From a checkpoint of a small mixture-of-experts model trained on Wikipedia.
Size: width 256, vocabulary 8192, 17.5M parameters.
Experts: 480 GELU neurons an expert, a softmax router.
Training: 2178M tokens, 8309 steps.
Below are experts of layer 3 (counted from 0) of a mixture-of-experts language model. Rows are named router (the router's row for the expert), up (a neuron's input weights, with its number), down (a neuron's output weights, with its number) and show model dimensions 0-255. Each number is 500 + 40 x the weight over its row's rms, rounded and kept within 0 to 999. Numbers have three digits each.
Before each expert's rows: "gets" lists some tokens that make up at least twice as much of what it gets as of all text. This comes from a sample of Wikipedia text that the model never trained on. Tokens count by the router's weight.

# expert 3
gets: " to", " was", " in", " at", " with", " a"
router:548529471489543507519505480499446567552515542486538555497509518536609513495518491574417484561459499512463534513504457467510512545438480504544587500459436559565479530446534524468515587494523449421474525544516525463526525515427528477456460529562540457520500530573506505500501445498461518568444509459516490455489513475488427484463482431468538495550525498523416436443457510478507477517553497403477481446535484462518508495518535477529467491506496516516436474491526513493498533472465528477529458525516520558529502514477407606518457414565480487465471523500461508522517497377491408566546542516434536445420498473491494462513570474498461380476588461566502548472505496509478506491477497518508487563509517500552458466524445487591519528506524523526474489504546575495496509450488499
up2:545490469459532504540435521461499470561536483524479511515484510511514540460606504538472460563448536545494496440465417530558476492445450527578517484458554509528503544550491474500486488514474558499516463525473503456522566524449578488480491479475507525591529488468496514501476504491442518490437442515480590543537479577509452525430553446510459521482579529565456485535520487583524558479499445450573519446452490511516562500537498472490473437577471511503487500567457487495587538512498527432500443530527471484507464471507399479481397530532468490545476457566541510472442508543498443487579502510501441490509433540492496450468487459502442455524508549522491425476534545474453450551452523505414532454465442497475526449496407498565534456490487558474463517567516522475463501485506466
down2:486550542497550533533521501551467491534518452455456537482452459509514456591471473517462470502468436443551470527518526465579510511533534469488501448509484466515437430516560504467466548510562504441543455541540474479480489467526523506510483485564566474457409514480500455533544520480465486488532573504509548503409511422573575459493396536487505508474520478575503486493548497463510496503471477541460467529506590486533465547507520489471488385466515540466434532500511443556501523446452505523553541502483501508619523492551503498543545516469494415517470519515482476533490468494453471437459503533558551458445510526481528521410542506478526524550460500527528514545451501444489532466506450542462505477496490480510507502562514482492526524556562478479613464395481456511532599451439565
up3:531516464487488503447448448489500517487542581470501517475557460535540501454550499489511445543546475497454545468602485541487456535530509551500549434496509517485464510443468407498393466434461502443538519488546515548514543485489549452556516502531527444493430528470588482502445528434475453547477541481530548446495502430527562504456440507534477504501507527475535549550509462462445486538491495497562524460455461482474437487406544520464502431444518572424498461528480418506456479431563527550496521567518461452504467572434557437489443500510560493553480463461511476480463504448463456582581500507485548540447519472499531504526520538516523489461478458499473462489594541491485531456470502519534471521533537514559462481444476566498465504477471477547555465556557580533509501486526490
down3:467531523502517533396475500519573496494459441508503566499550493443483443518523527517491532503470491503542513497499439472478604477476479494538446481576496520506498473490535631519462593440525571447478525591543497482509465450468545495513476518481505425547533523436495527537527495544540437562530445486499483531564512488451522487471501478513540462451464434465530484425452549535508493481511511512513497483505483502464527460522558427572447453451503470515484522510528573458504585478475545522514501509486478431535514509547563504513522478452491506421476455524502567507521479436549513508474499435579526497477537491450503510512564473497537493460513466474533557438424466472483473529467442502557481534549492448397468532524568476476545468489463491428451538660469482495494512482546484
up4:485550488509575539499478454507449488474469468482531453485499534517515529440514559521568556484515485463516564520544584559518491509507524435513548500487478481523601491512526547578521564461477448472500553435558500479590486464512468367482491542446496492528604472488469505448491495523463500486521431471623512503518513436446513539505457496437493531501502525573481530519500485475518493457534509542494440564444490508481500471488477492513518484492550479526447534523499580497446498506537524486486473471494527491513482466554451529489533478529489472468387550537518487561568496545549530497557563468506563467528504447509509414480505538408516455474473420493469556463559454464550498476455455480475505532466471403449448441468456533465509556473509524449462534513468501488562572425505485
down4:512489431482508508483541516459522499533563451492534551463520476527570566542480504584433526516397492525614442450555537503482496478561450475515499533471475533451523504464532502451497489439530546516560409524532472506543541450516491586512495482468514498456497548464523496505468506424484463562571496524467490455512526544505467515550497491495629419472439519508465516410507467457539530467483517536544434560460561454497498527552438542447495434590464491459470431508475538567466551485553458431590508511478439457476485485515528562566523472513492518552534459481466539465497442427518539526494538471561483485491504457477532460444541498428458509450512489475532496456449468496480463507530507472488533480559515597513472475507539512514486484495470569466477526486528463469513545555509502
up5:504490550500523591490514534519457463473529495469540560517469556463584517504444486510431480520487566470524506482437533512549567506581495461546427546540497521500539504488487547516583473555438496552511415514468558498588485477471516493483465471518462480496463498478512485606532479482546443564485524547477465536490577486558441513578512435508504481548497443500453566516477452560444435420538468451534509503550567514469482544498524416488470488501481528448476484469497491514486547526480498458523537507474511539450493476504451517542531556511474472492440475563542509533482535388441490478441594550501457456448489509496475481517470474462460494467521455504493523563569466537494510503471474517386481492408479488496517532490393542462479476501544512573529564538476474513455562524488514
down5:487516548563474470502510512439515470525525461502464569450515468474495497461435505560561523502466506474508520527468505597483515494460511492484525585497553427478469509520500585467516540542438502484433517486458518529501482526415516514550519508531490380504487456491538466496465489516430463537385468452509452461552444511457478492510491505495465458578448504455605488494540510435429461464451478484502521499570556504529501595468488569494527565468464555576503485458494516530493388477494508476534488596513505530480584503465461489573529573530440496480474484525433524442488553525453477520489524565529520542466477497369506535538549458489456548536498489531557555484465487531494490561492504486509543529531419505524517443468511532497573466556492475498495476541459467532494508494505510
up6:511542511443509486497519483538489450462489486534596470530459536471516510541533513576521504477501436525505524470501532495545511499494510468545456539487512510494524526487559531536482465509476520443472519588460471528527504495510476546456486601467462502491497525557481453510491468468442593479570455438573490523506540496553521519512426441490443618512540448554457487498449469476462417496579365521453454531500487518490486525504508449499530463544500512454588555443484518526553426551536513509429500467509564520452493462575455534507452459456539490524497557503508494513526563468501546546508491481474493523521464431465525485541496528461502477415487513450489478475560516514385501495478495462448437540524598518552528537521477554486477477526440458613503461506461453444481435506533509
down6:512540518490456549551453502437494529484480501464534509502425552392509500586490469469514549452496550430498533533551507468440464464439449509486497459464517488471474588389482492495527497429501525476529520549475576531504515512504534501552493510506450516531537512520499448541461527535535517532534491517419539485539489487500515529498504511558498521453470452480469535521515508451518523508496497543505488440443507470484478489559527466516520465565542538470511507476519490560439515488469527478534491454491496456537465508620481476485498462418485458529484468508469521430579512604548502486539457511538519518447489483582507423517558490480434527525526418474458498504566505501530513554511426525503424434523567477446493500506504467510488529441426580492476515664546544435539484481586525
up7:453440532556475528485464467533451429510571471501528460502489548447471451510503513566485514498498519544442479421555543514587478517494461512571509449549416505519468488548522498529437487501552543527525548525460546476484493520479559446512498498498536454439498487478476429500517508474540572496480532557481533542466441481481487544457504540517457426441451565494439558527497492485509471504627504464484480510478481508533549550496476517502460466522433537476550472546458436491495533389548530517500587504498487498476511454449529580529448529559516430449535525584462506543540556469448511498538441461460460499504462482529503473489558494457458549599518475513463472522493572574507581469464443553473472492492549508498505474507465495476486450543460506480531539534514486533524532457455368
down7:463429507481457537465437512552463450453495468512460482510475539438514508518522460493448474510531512505499533441435497532581551463559456376471467543542544531491577525560464477546522558507493469546419458519534553513521508484427553534541531509505485520455533480464516490456542572529508500504450494497528456456483500410563534493464583536531495563554483494499495516444442484466506463482496522562590482492480442488505497428534474477488528485513471505500531465469506516492478481452527523484548538431576491586486512466518502455522541458514430473555550502561554481583465374495526489479485532512553517549568551473433524487499558487486500517441454495528511461477486453411533459492502514501547459487457512566487513443479492564525618538426500503540561509448474506529477534531460469
up8:528514549462522528489404481515468522589570501494470493541534555468536526463541456549497508465524517488496474509501504435471547478522430482505546461467496536534430464475535511458437550453543506445543538397496538431522580485507467448484533529494517530497565470553506518507498562455509511533471523483494515504452391471506454513546525462557511466508525488546542456534499576424439432444548551458527573517500469553491424570439492477554466496436460544465517438524532436527495482537445492532579480517523515530532440475502437476528513431552533370441519513532526513414497454432451520565511545516500494477475551500502498434493509485508562470505525516525460462491527548486459507499514512408464514550509504517542486507549500501609498513498518459472485522489588467535482500460453485
down8:550536431486514468497470482477547538506574476490544546430506518528485514518515534482464547470496481479468509506520459488484513469487481556454564487461553412502421599503498601566502388533490549487465538503567506523445483496504512530522420474507489500497546498512496453384543471566524518452559460455450481591525487566567475553516524472480551517514452633479465589436490538498483531496505466505481535463471509544462466498479511504441520524569498573505506500534522590486402485591451474495524502470493551502559507525462498502496523494458550515523538474472480497536460491494522451492472526444470455439475522446563488478494532531561516508519528558526453461448558449500528494544496471469497486475507439533483425410490522557514506538469460436501492477529474441462584494472514495
up9:516493447564516453528535484463464529449514462552466508572478509552572507500513556495497445545498441494496497518496494538515465488488507436473535485475471580592473525526522494480499526526516549455436515539490515603515495452483575468492498510525498470528542508430514491527527509561456549538479478547461566475561501525499510538494465475456560474522556536588465492546522505495499490503540422533453514454469579506455483537464496546487416507548617492476531436524543516468488494521546517479547548484489562498569482419490460524516455511486466507412436468562531552528466522572475445502469531419459495453529568503493542506525495460418496452540529554524491448538517477452471509502500466480523435563529449386463457520513561494497534516552499498572481537584430536527535487531402507
down9:470507487434453425490488447573528543491504542527476559503588489563475572417544529575461508515507514521554501449508513426541488472531489481478540507548414476506476453542514545543432491470496437474490508498515522482524512598469453477497466465484494444552520461399521532471492478415506488512420511504484481563509511532472472497535476529473508484519501493460558512508436524456543512469541502459557519477547458452556522501474512497495546521451471513520501494454484521548492524434492543491425546500489552465451577531444588559500527507503517539491496497540461423545392488492477518540593481418507554573515401481451499545489487541551535564439450529508430475417452528544495521541472478545448494475486518523545534577490510496523534470488487493526488475450431538505481519488588554

# expert 2
gets: " |", ".", ",", ")", ";", "s,"
router:500505464504450475429474538496565536493503451493483450500533571443411496473514539516499573511547490514495477471510514476498525464555524488399472501610510445469518484490479498481473407508489451596563472529478426516486527434522487541549478539507536502496544526430539503517519525565498511451594535537548534505497492489492519458529469504482524503525500546484473548517521469498451457460561518492565377510481532519536478497479416565395459520502515540524524522479491502452542531508579492543460471503454465421434500487591480381488549484490471536514526517519508530526449540549523587524444447480530470468569476607516458514464517529462466559486453520534489497465518497569548493500435493492513540512553466437473468531480519489453514442435509537483531518515488503478508505517404452
up15:520475586544453510518460516524410480454555519507510419416527512499545541509530487588497500508410530420463552484552529487513553574483533493483455496521507489497415418515482482574449454497493513539532507517546440498519519468515531509553511499536457468465522518522491495467514544476461495445446500497457467546535457458525554524529461570507538545478467479502478498434534428454528438488478517515548435494479565516500467498532546457492421446550555563543457469556472514526503510479525537524470505518564450502460454482464519430442514511475493557466478540487481505601532501446461530528526482448455438432522547519473518478519583489512447572488482477508501510455593478525481526576536480515388521475488553448616457559511450452479495492467497582487473566533516524489503513487499544
down15:533571466575484466496460475487522462521455513524514484514496455467464512481540497468500489524549451517540475523462457468439520466476458479578502581503564534489589509493514510479556527552521479529435534440563504489439494524518495515514579517502466594517530455464502508495445524475544442512511508537509484492440497505451447461468479460521512462521524502500468550565433524586505481507574491453505525435482486482475497479443469468455509530507489494488434533509561411476517433503479469545484472546456556565568521504523484506520521443539530497555513410443552447481533518552439512528461539464553509620543537533487472541508503475493516483541516492500511513544448445499533455496461546545517540509484425591438501384562512506418508472535535435484544443525473404532576416484494455
up16:470462510483512513471451521572548498483499451480558431486497487484551516486515542445533511539550490443526511451482566510491496435483528414529509437548509520546482515542532478507499474448505484531438478529458510431509474467388453493527489530447545492448484459501520542529578525498509503450492518513441458536488515577474507491558456528419496490445482522518473507459555507617551488532465457525472476508522575623417486476470445501494499490516454557467427530568557543449523421456498479550493535417466512536520511455587491554517455541451402546474516480459504491566464499498444519523381509477478461455482536504474538426516485500482504549557552462458525496518490514501530498584547512525494495508511486469554550484477519529444445477498472438422483537520476502530444531563467511
down16:437533536453487510500490491538544529492457488473496500451487450459471529527466567533521501462488513537438535577513582490558425583524450547502496479489569460519610480515455490476470468563485479519524572450455408485454508509516562506457449503559496512575516485482462457594512495504488564523576481478485473488480513471497514483484507462524492505527472444483530512508456522485497479541519473426518529485565420442522486533457503478428526483448540451521493508487513474470483534527529569428493506549578603519509459477511426545473464534502528467516482466523557528397526463494509524552589513482501434488523531553534513541526551547518474459513459521464476485493499484538487506461449487453582434425511519520487487477531463489539471496475531579478482466644413494532483503410494462
up17:523638540505565439479447536453480503456526505526503485525499536478477569526538484497449427482508495483530537463483452469545462523458482561454532539552500460442527513493425452471462483478513486504528477522480557494477486524522438445540505446464525496483494489479500457455442522541452517567489547536509499431487553498518588580519455534502456539532509577592533581504536511478450437544539497579437442513547422468507435602520539534462454529460515416531466438504444477448535475440477549476513498536443535540502528488517546503476472482518506522497476532529529534544501503520589527542492487499512466501498528579447418554507516585495526538484520450466552510493462451542560483566502492507561494533478535451465518426578491419483527526558485505442508534502461462507445520517507489
down17:492422483527442515511455476415565500509531540536478493548577434516483456532454496542536529520509523472464501587509553513497533493508536484572447456483598526548464487483533518530536529510536515474482505436485500494453522505517550576526566520500463575493459504477469532436527530502440506439550462476405467514521441512484510558501493432474500402486475444487549487492379530518481511451464444468474526429483470485498537392514479488439476476513525581521551574454519523455544519508486503509470515493504480503463452472461453459551614523506480465505487466475465516465570525526497478544518543495458538531475519474507515495518494427499482489560497541535445523509476527529463513488425429468446536441567475492511525523523491568486535535564534550585547493417566567547450457510492458
up18:508588506454503505485583513483507534636523518461512579496505520545453454507539495491515488475518455492505466493505494507495439432505458512477504547502570484469580415534507522500459497441488413499453502487465473546496476463420453516484471566556563509524511556441520483517470467484502449493573534516474456543541490494501455519546558536439540447490474532512504507552493513560446512485485543527489523482592610533498558511446457498517479415516509486403508475503517482509511490511579471476445447425469561471458481501403535509464461523430482485525522556458421485531460593485473502502545480528564457446455434555483573472521497499525523454485484528510476518493461561419457502456459541521459534491458514526477539508555484445536444447495481542610519491510536530468493529503480507
down18:604523505564458498535440482538537511460534539485534595536489433500460509489528475552475472425529521546470507553460495481473505492520543528485498476535478480517452496493465515501453487493549500505596496458506466515510546499486507480565567430470569466529496509540454419529389480519504496522561495462538549498566486420476590440434570477460450553489490481568444406487466496486472513482509474472453480393455503484504548544512494475485483479435414512534541485491501513458507509525534469565482511553544548498465528497516501530473404508518466458510423578491478503470504509535547467484478449540486409552475515586536474523461510479539464479457432456522514573503550495532532542471518516437473552467561507427524526546472534518529526463551460517477522454463440527559565514516546463
up19:489558551493451485491491534507459476546500531498563550528477515519539534439485394527461502518498495510479572428534503500488506523553447507524551465573407493483450523550548511465539496473493528560509582447572440463505507492592479471575474523411467517536474519476511513479514528386507526516438587458449484495513464443504472462502561596524485480511521517473549478432531470525517494419503530504526447498418558579555454463428510491490492535473526550514521468528517488552493549512457484515558545552465518510483466470473481483447487443489419537479500448477540573469519486536512481485444530431539450552514557511506509461439479596517434514419389468496551554494474489482458503435535465511520510555508467505512527478495529559526491493499510503495494502485552600505512440518478502
down19:516543432438574484463515519454533536408517513498491475488536610518500564544514484565638514419589462472518515536496473517462486421458421511520460553473503493404478519505439505530445473523484487488522474537538508500477473451435487565465564484516551540406508440453567502485472546549503521479535480513567456485476523524431622464486540499434548516465519465476481484550457474489514490522458487459524543545553489477434547538498453508486511526511509516450462461486503489556524469480527537534480482555459455471497515556483537473520511468535557444476498519512534473433487472516488498546489495524494570447503467488503494523493444467504518518568552436514543431530535572533482466515444544465513558482439472525497519518541544428452534472591513441513490541502523476472588487497483446
up20:480472467437527417508477443514483558495561514490459523465525517524553513412473496536560538503500436469602514443468431451527538552471552478505504512532460495454542416569449494431541545476479488436509475480455435479447473428463518523467494445454506535510462482495470556469513543487426522487533498546426538524471562486479477485460504481485550521449497496523518579519463508536482479526525435444465491558462465548556494573524485461472515536493508474514515494483512448492519525414475539579567591521497539457505461506527529486543548475506523522585478501492439523502451434509532504554480547507429523526439569476551596545502468523503513468474506467458476507438526519483522595468473532457444468602490520532462458480476595461546514529499535441520513469525511549489524504564429515
down20:506540570440459448456532522541516462536386514479531541481492437537530492497450498532516506530493477464543477490467556490450457537465488530500544513454502458503558553533519511504582496522453398488512532536526485456448505465465472493491481525494466509509511551528525471490526504497461481548456530571544462496524520420476447554503465503490564456577511527482452495474444528506564504489475463482550516550499506468597464530461597543477462523555542532452476506540443476491439485497532443465496445474478537430534499511399518536486472509459552472420492488501512610534575413491563546545504562528498529472517511383523499535424474585552513533464487443523589409491470490435480522485523484523507549480547502490497525501465410500514500505467473512521559515464541466520438522522499568
up21:419488519493562486578407449454451501461514474550505556507488499533484476463554528450501449484461411460490491449464522436520451500526570500493518473511453492575486484428479531511484488477427561469546469387470489486532492422437451493544575423487484553495531480490440579533414498583455497554551481517490490500505487525517529476522429534584524510445548557511472521540501510518518451514541510540455434476533525455519461543435494523500501551480549500497459502460497581536515516481476459477408509470486471459540447586495484470516525515544519495499502552511436571529518514516488544517440525462498491515550442527518499502506471445496510547506438476548536512568520454542532531541550493490550451562588504491534437479427464512496502538482577496508487562467504478403508512468455543
down21:490449540449504467455558478516516570500524513474485503504472466458593556545491493510571573473473522493502482495521480516469488489526417556518474494488523465504562473558451463528453504518509546543500455509450470475507496525521541487465478587450489363600516546498485500477543448421504465469467486528485525465529547520523460457525518457401489478527404483463568500434442470457488512555475567578483476467488504484469535441517451509498519558535413531516578518400510529492503433515500510573558522512527486444458507454562571546504511522475628490497497547438490455421503497491534561469519421450509521476491518519504504540504506550498426508503570455546491537497524496455529442477484501497482491438461474542495524500542557499500553545498543598506563477506468481485468516508458495
up22:531468457512523506477489495511563463518524497573503424544482556512495600476456498519487496450485439527519488608444480540404539430534484505397491468513516528508517479463390535433523492446536537549533466539481529518521530429464485518533509496501577570499534586456511414459509488565460530471543480479489538526512526419522484569550508504492456468483561486495507531498468515507455509447471529435535542494437512480569489491556461511462417470496487569544498458509517451456544515544496521547528543456536479443450438502527533490460454543470482488530516494410446491471467436543529476455513463531545529480436446509459480545494476534503484555458493506499529457463497495535511502461439452574536498420484505549542512451504456478460442479479534570501440554525534496465532593429487473
down22:483555470523530502492518502558487497533419483564474600501456508504536517494515489479523533519506508447497451516534480477490464514469449474579507449462494488556485468555506444545431433528450484479488463496547471537516468497500481501472550523471451476440508450546496513555477461490464455448427475535500550498584481592476465469503520502552487513555461423449638483494503495492525507532446521535529531528578508538402540485475457502551471467495496458388557548470515439496471487596458491484471445537479508492485551524433519534492463497556502515478473545506453442475486498527532547515521525468533510503557632521488502443558519471562569480466522520495462506542459520533467500474552508442512498589472526510512510537527497499567548477492572529458556483365463484562455488536476491

# expert 1
gets: " and", "\n", "|", "-", " of", "The"
router:501495529519538494499523490504541490473489489514487516494454492456454443506502441490565495461514504474526429464502545503499516508460528502580448529461551469440434490529508511576480559512489579532464425469510523529467479459554451517457513453455423504568422512456491483515490463521523512542443441462495481527526484558554437517556441588541543512408506474493543517563553512531538545531450434541456548526457503531484504514520518487519579526538515451518518493516488496516479482469481457487503544463496523530531460502484627604533490572445558494502527458524494493498501514558481401460516503529439448512549529410520623483470411470539537509493485498452496528543523505459506492511550556507493463441487484509548598516488540541456461541538413496454510502498424427515479435537459547
up2:518473505433512525498504531464420471453482530492489571538509568434536509526559549506510501429517434501477523474505506489560511496550534518524412425481466566486455478498431510489463505478454537499505446381547499470466450510511494469483491561458484533513472552482499519438494528546533532507540544595487513495481583490463465522469528587526524467429507540528467437552409452519483441532584491500529463469538536520505524576463427469498458449519505425484441458510525477438535512532497531525606487465529560467518493545494481430495538475533527551484486547585505484497426558535534461553545489447384492475555484456530538456502508468459482549496506544493538494479468505474519433555539523480479498510510494597513571503543492480501561537493550530498541549529498453495547490519464567
down2:452468567469529509522539440533443554536581496467423431561468560508471518477515528480525495537440525484512530496474464508539426504507468610511487488493509527480519524485404472524515496525505505471432447447465485496420478474445572465472546510531529540463470469489504498489447500462512547464526453549549467500509444470535491472535572485504519497488450507486539557400495501581464475537507513497457543546450477533568585424519499477508579494515469523465531503513488397549505528404483450538480520520519450510425508531498473534429535544525474534572549505538566580493521447516469455470521531486539476502486499506492532497509504538436510493430528492548427472479445478497503491534393470479524534558463480527500545575446510524450470512473524541525561551546560552515426444554498549
up3:553492444483490495514504539440517485527519479553500465434531576510520504463432498493497512440515459537561519491506484490564579541556476513543521601557488507439507495466506493464463504518486521539561488531520502430508511462524420566507565468496535514515500502495556515487461490490520504512520473523497510507493556469515537577569457573523465509472518473442476564424489465545583527493516489556533505530469549523472477496449555459453524500449497500468456436514509466423465506510495557475451527533476526466530451565421464506526485469495551401529463437527551425476538462535465532528519408537480564501485553479540545473497493504513506493504509479496368468544549560441466486491503495477593444472518520592550478448484465521520505480601415402527547479512518502502392508509521522
down3:516501508422547498524519504447547503464515458457482499568487553501522481500504520486437405510475499492524560517434434491433456471458511498554452432540490553538449510518491520566426554527518490498549463570455472506459532562512522462445509472463513522461537500477478517506552504518507480545454475495466477513486513550509393486442508472491414487572436497467563445509434508450597532513576561474473498500560536492461541537543539421462474546540570553506502495524515502543433503552543475516448474498543524573479533507493466473505512513545485492529446507507507536431467440541465518533490498532518516561452476516437497483513512545450448501576540516504503450522463503495553515494499467475456555423497514446561530484557523470492518471498508563581422510487499462546540646447426442
up4:491508506489515523534551484489550490456449469481415491522502475426467458427520463500470530440495550441467528489492523562527473496485493497472438393526505509576515548495470412476498494437546531518524497563523567542486515475562415470489499478473460521541535510447493491535508480522498524499525474443509521495512502510470487566503549485464530558535534478591510492485466464453525493510508455493510536565608463477438515501514539419550540431510481550481527488454465560515543488568512461458498392498494521495467513497499554550488498554435507522507489518568487598487491441514535547521499480565492475458567478422488535423472514548537522529452462494465432502533395480478644486518504477481565482522536561520417536517523466540525515460462493464522483489467544604467433486502527498
down4:487515493450475482459488476422503514506496497512551496481456495514456454495533525496537517485486487494493521501512483469536469528444553469495476507506487561489531505470518399561561483501490474461469441456521411492493542448510500592500454582392493506496481395533538551542489492584467529551500486482505492488485535530497528417619473523499477529521537413520523494493476536551408464486547564569414535467483547521571562478479514457462442470469503516532421482499538522536442476468549483443559519505438517514473502447438509509536596577536587531586532472555525469546490568514531530546479456504518506513473533465531474468473536530499518436536478488529540446464492434562489494480445459531446452506450537505501462481509500554469565552505477449429537517456466505532523472541508565
up5:485540492478523439542484437598532490506492541541427499476469475501511487581494535526467511417537511523402437455453548475448510494453474529491580462490507474514466496486510464484501477474528513529457519496406485505577534506569529446472494544449471477518478530484543540508466476475492416533544482592504505470452487477490554542507500536483470446576490485480505488539485505532549508564492477467485516488462467527462502495577453401546481491521538473497538453461493508505511535530512542470461541489551476431560500523492551585509463523508489546505506474518501454562445500419592452545513435471578494489475491482543566535424499498566556561514527442479506472480473504562526524508479435444478401466523509482574499470466468548515454473424506539501525399576443569516530547560465533
down5:464506499448476464513548489429473488537510556441535555489517475522510562520494477490506542488498495517496532565478528476443493594505553537531577560513451532482479458475507525537478505483465513481501557518493557487516466557457501460446514534545473521541524457542492460524468503500508472405421500532367505490437448478546507465561553474501513573478487526470511554457457435501518428556515506530557508487487534571434581427468503486452469501490438488497601547558491476577537462520514463486544460519441531481481449409499503504483482463493450439492482602468553494407512506584452525510469525527486550514442420529523495486532535514518490519437481457552475509497538529436512511480514504552432498556441437544475532497539560543539471522493466496455488440612517475504529458524478498
up6:572444525489455533512467544450538451587462522556526484544454565476479472447517516467544430507547467543480475445506524478461501533511539529538413464516454531533453578508476478488478483513478574522540484492522529584496520513440476535514462560524510540447494534517558502482514480468494493494523452524468519530504520436578479556551507486509465391466512420543513462551535477477449506470467553556464505501552537473451501537458494449488538517454480543402504484550479521579498465523458528486538443461531549498518522487535530590544416570489444453470522532519519438522553530466459465380426521529461447520472541524522565562531472528514509539491442474516553488514501431560517466422430495465507526412559492484470522519490531549455480545546448482476542496541463484443514511467538510
down6:454569484547520501446470463524445508506495498447480446446614506405538521571486436502469578464490447455518539512555426514489554436486560505462595456491518450558462449478547577500459542450555443407536506472484502454483547452503522518515545468543516508472545541522489481468467463518447517464551513482420472528502505515528501474517470509480540501553472497509468487511539539624452533534538507520483493576548424494419457500501475472515471469450521519530455485546562548489521516468482472445524469534455436487525425573572522448455575509513519435483467528447476463433527565522487492475516575474564488498516575485497504460521500467486458485496536503563504514449465497456533429556541536525495466484520515501473431533551477503478524467534584483475478471507561545493476554515518512
up7:587474581460529447574505480487444461468521530549535603466450565455503501490539535445532652453471536548543522508453531552540467517478484437531480501445491496471497433515472484556471532508486529478436441417469512537503478456465428429439545503460484438504498488531510564434556480544456463548521540552482520589473494434491519475522474524490485539533506518539497532432500461508472522460480473523484484490471456499476542517465543513465563540535502505551541527459490532536542569533487564510501504434530570544483432409571495516479506506476440515520413555504489506509528515539480524472478509468478518422583476423471555534547442545487441514396428542436466510498492506503514546512479525512510456460482570448516499507505486542528467535463500535517500486496466546508505480473460502
down7:549517510494456457454406414458563602460448476524503555468524420558513473529549494479547517579470509431520483518503496477506460494523470463508545548416508462513429439554531456511486524476481481488486441381437440522453515510505538530466562476515454461535507541464499555500528512497525487543538555512541575468472522485516455554535441538517545469399511468526546509503446464526508435482456479515464485462531540508498508496464530528561557530422536492589525532533570538530507521453481508500542500518483546498507505552564484538499553491510500532495505547481515517500521518385508499529467436482442520583570535470485523476476550496523472508504538525491518507497502541535441443475446483542419402495578479535498515451533434532451504461470490550468562484448438440517481532530505453
up8:396449475482419509490493461507491506494598513593577505530438525484444535469502537494562520541464552461549461508405560464506564548455458426520480418505520460525542509485515476474446598522527475507456533539457527483481467437516548504553561512451505527536465470551509461490520522542516459466538539497495501484512539462392531493536489489592514450582549478523465532496478554521479545536532495492494521437465468475501450487447477549445553532545499514511457516509484551478522489512551512556593467501522536483520509558456493534510493562543449498558428470529519533422527496495476490526481497479558490533523451490525556474474526509506500453525490504594554480490482497471456525498518459451416538440498525578586525485575454504541522525564522497525565507552442503421531484539469519
down8:584529500479494475442511525471556525585451516503453527521521471567469551588500509494499514516576526474558464562514501512526503498450515566522578483460482473581475534513497407487441471416483589482465547518453566490472503459485460538446389442443546498416506448510541492546495486533500466495439538470532570544489475413586460552447538432565500515497503507498438477534504486460544529486468481540530508453534527526439503471498462537518506468528473515499581471493479473507492536560531474513511457566465466420471459508494445506506487573463529477584513536436495524491519461517521515518480462544464565432395520494517499470516435415519516488521510478584499492478459541492499487490511496473504543577521447509469489535494483440517547463531460531481440558504576500475530530557490480
up9:520467447519579581603457503548448535472483496621496509525445434436434535494514528446505561491483474491560565548518503503497490499492486469453570480462586506485429499485441497500542564515503602514445424466500477529433558445520439469477550497462515435474482542461497537444466441528538567463451528564524508519464465438507476489489519566492420536417545560522521492528494451445418507470456532550480545434460524514508523453501469525535521503519496541554475466578489499506463535460489519500510510567541551530469494534494525506547475471540506491535489550457456564541452446529560452487522534521491498491535490497484482547527487498480421503477467533470439487494476534513453532517501492462518482440452578512500500484493460546473468520479449446520525514558469553479545563609462520
down9:447518482487485485455552422449495489542458488460530504486480548491448434482488512556491465511508509564464503499483489476509501458479463538460491464520406487533523480564499545472545479458490519499593528468479481524428492482529520555562451515558487466545442489519508477469528539523474515485556510515491571532576530526490483550490481511509469444505490463554488549458470508489515476536511449431512472455429448440543471434595505511492559543492478449485485528599499471467470533498515528567467505505515508547543452567489517517444569551504435450461474552498455538616503482495530447470527455566536422472465518515466533476430441480494508583560480562520468488501477511514458506537528523504407507507507499448571497499490512472573600587608457522441510512547388500528507481458536489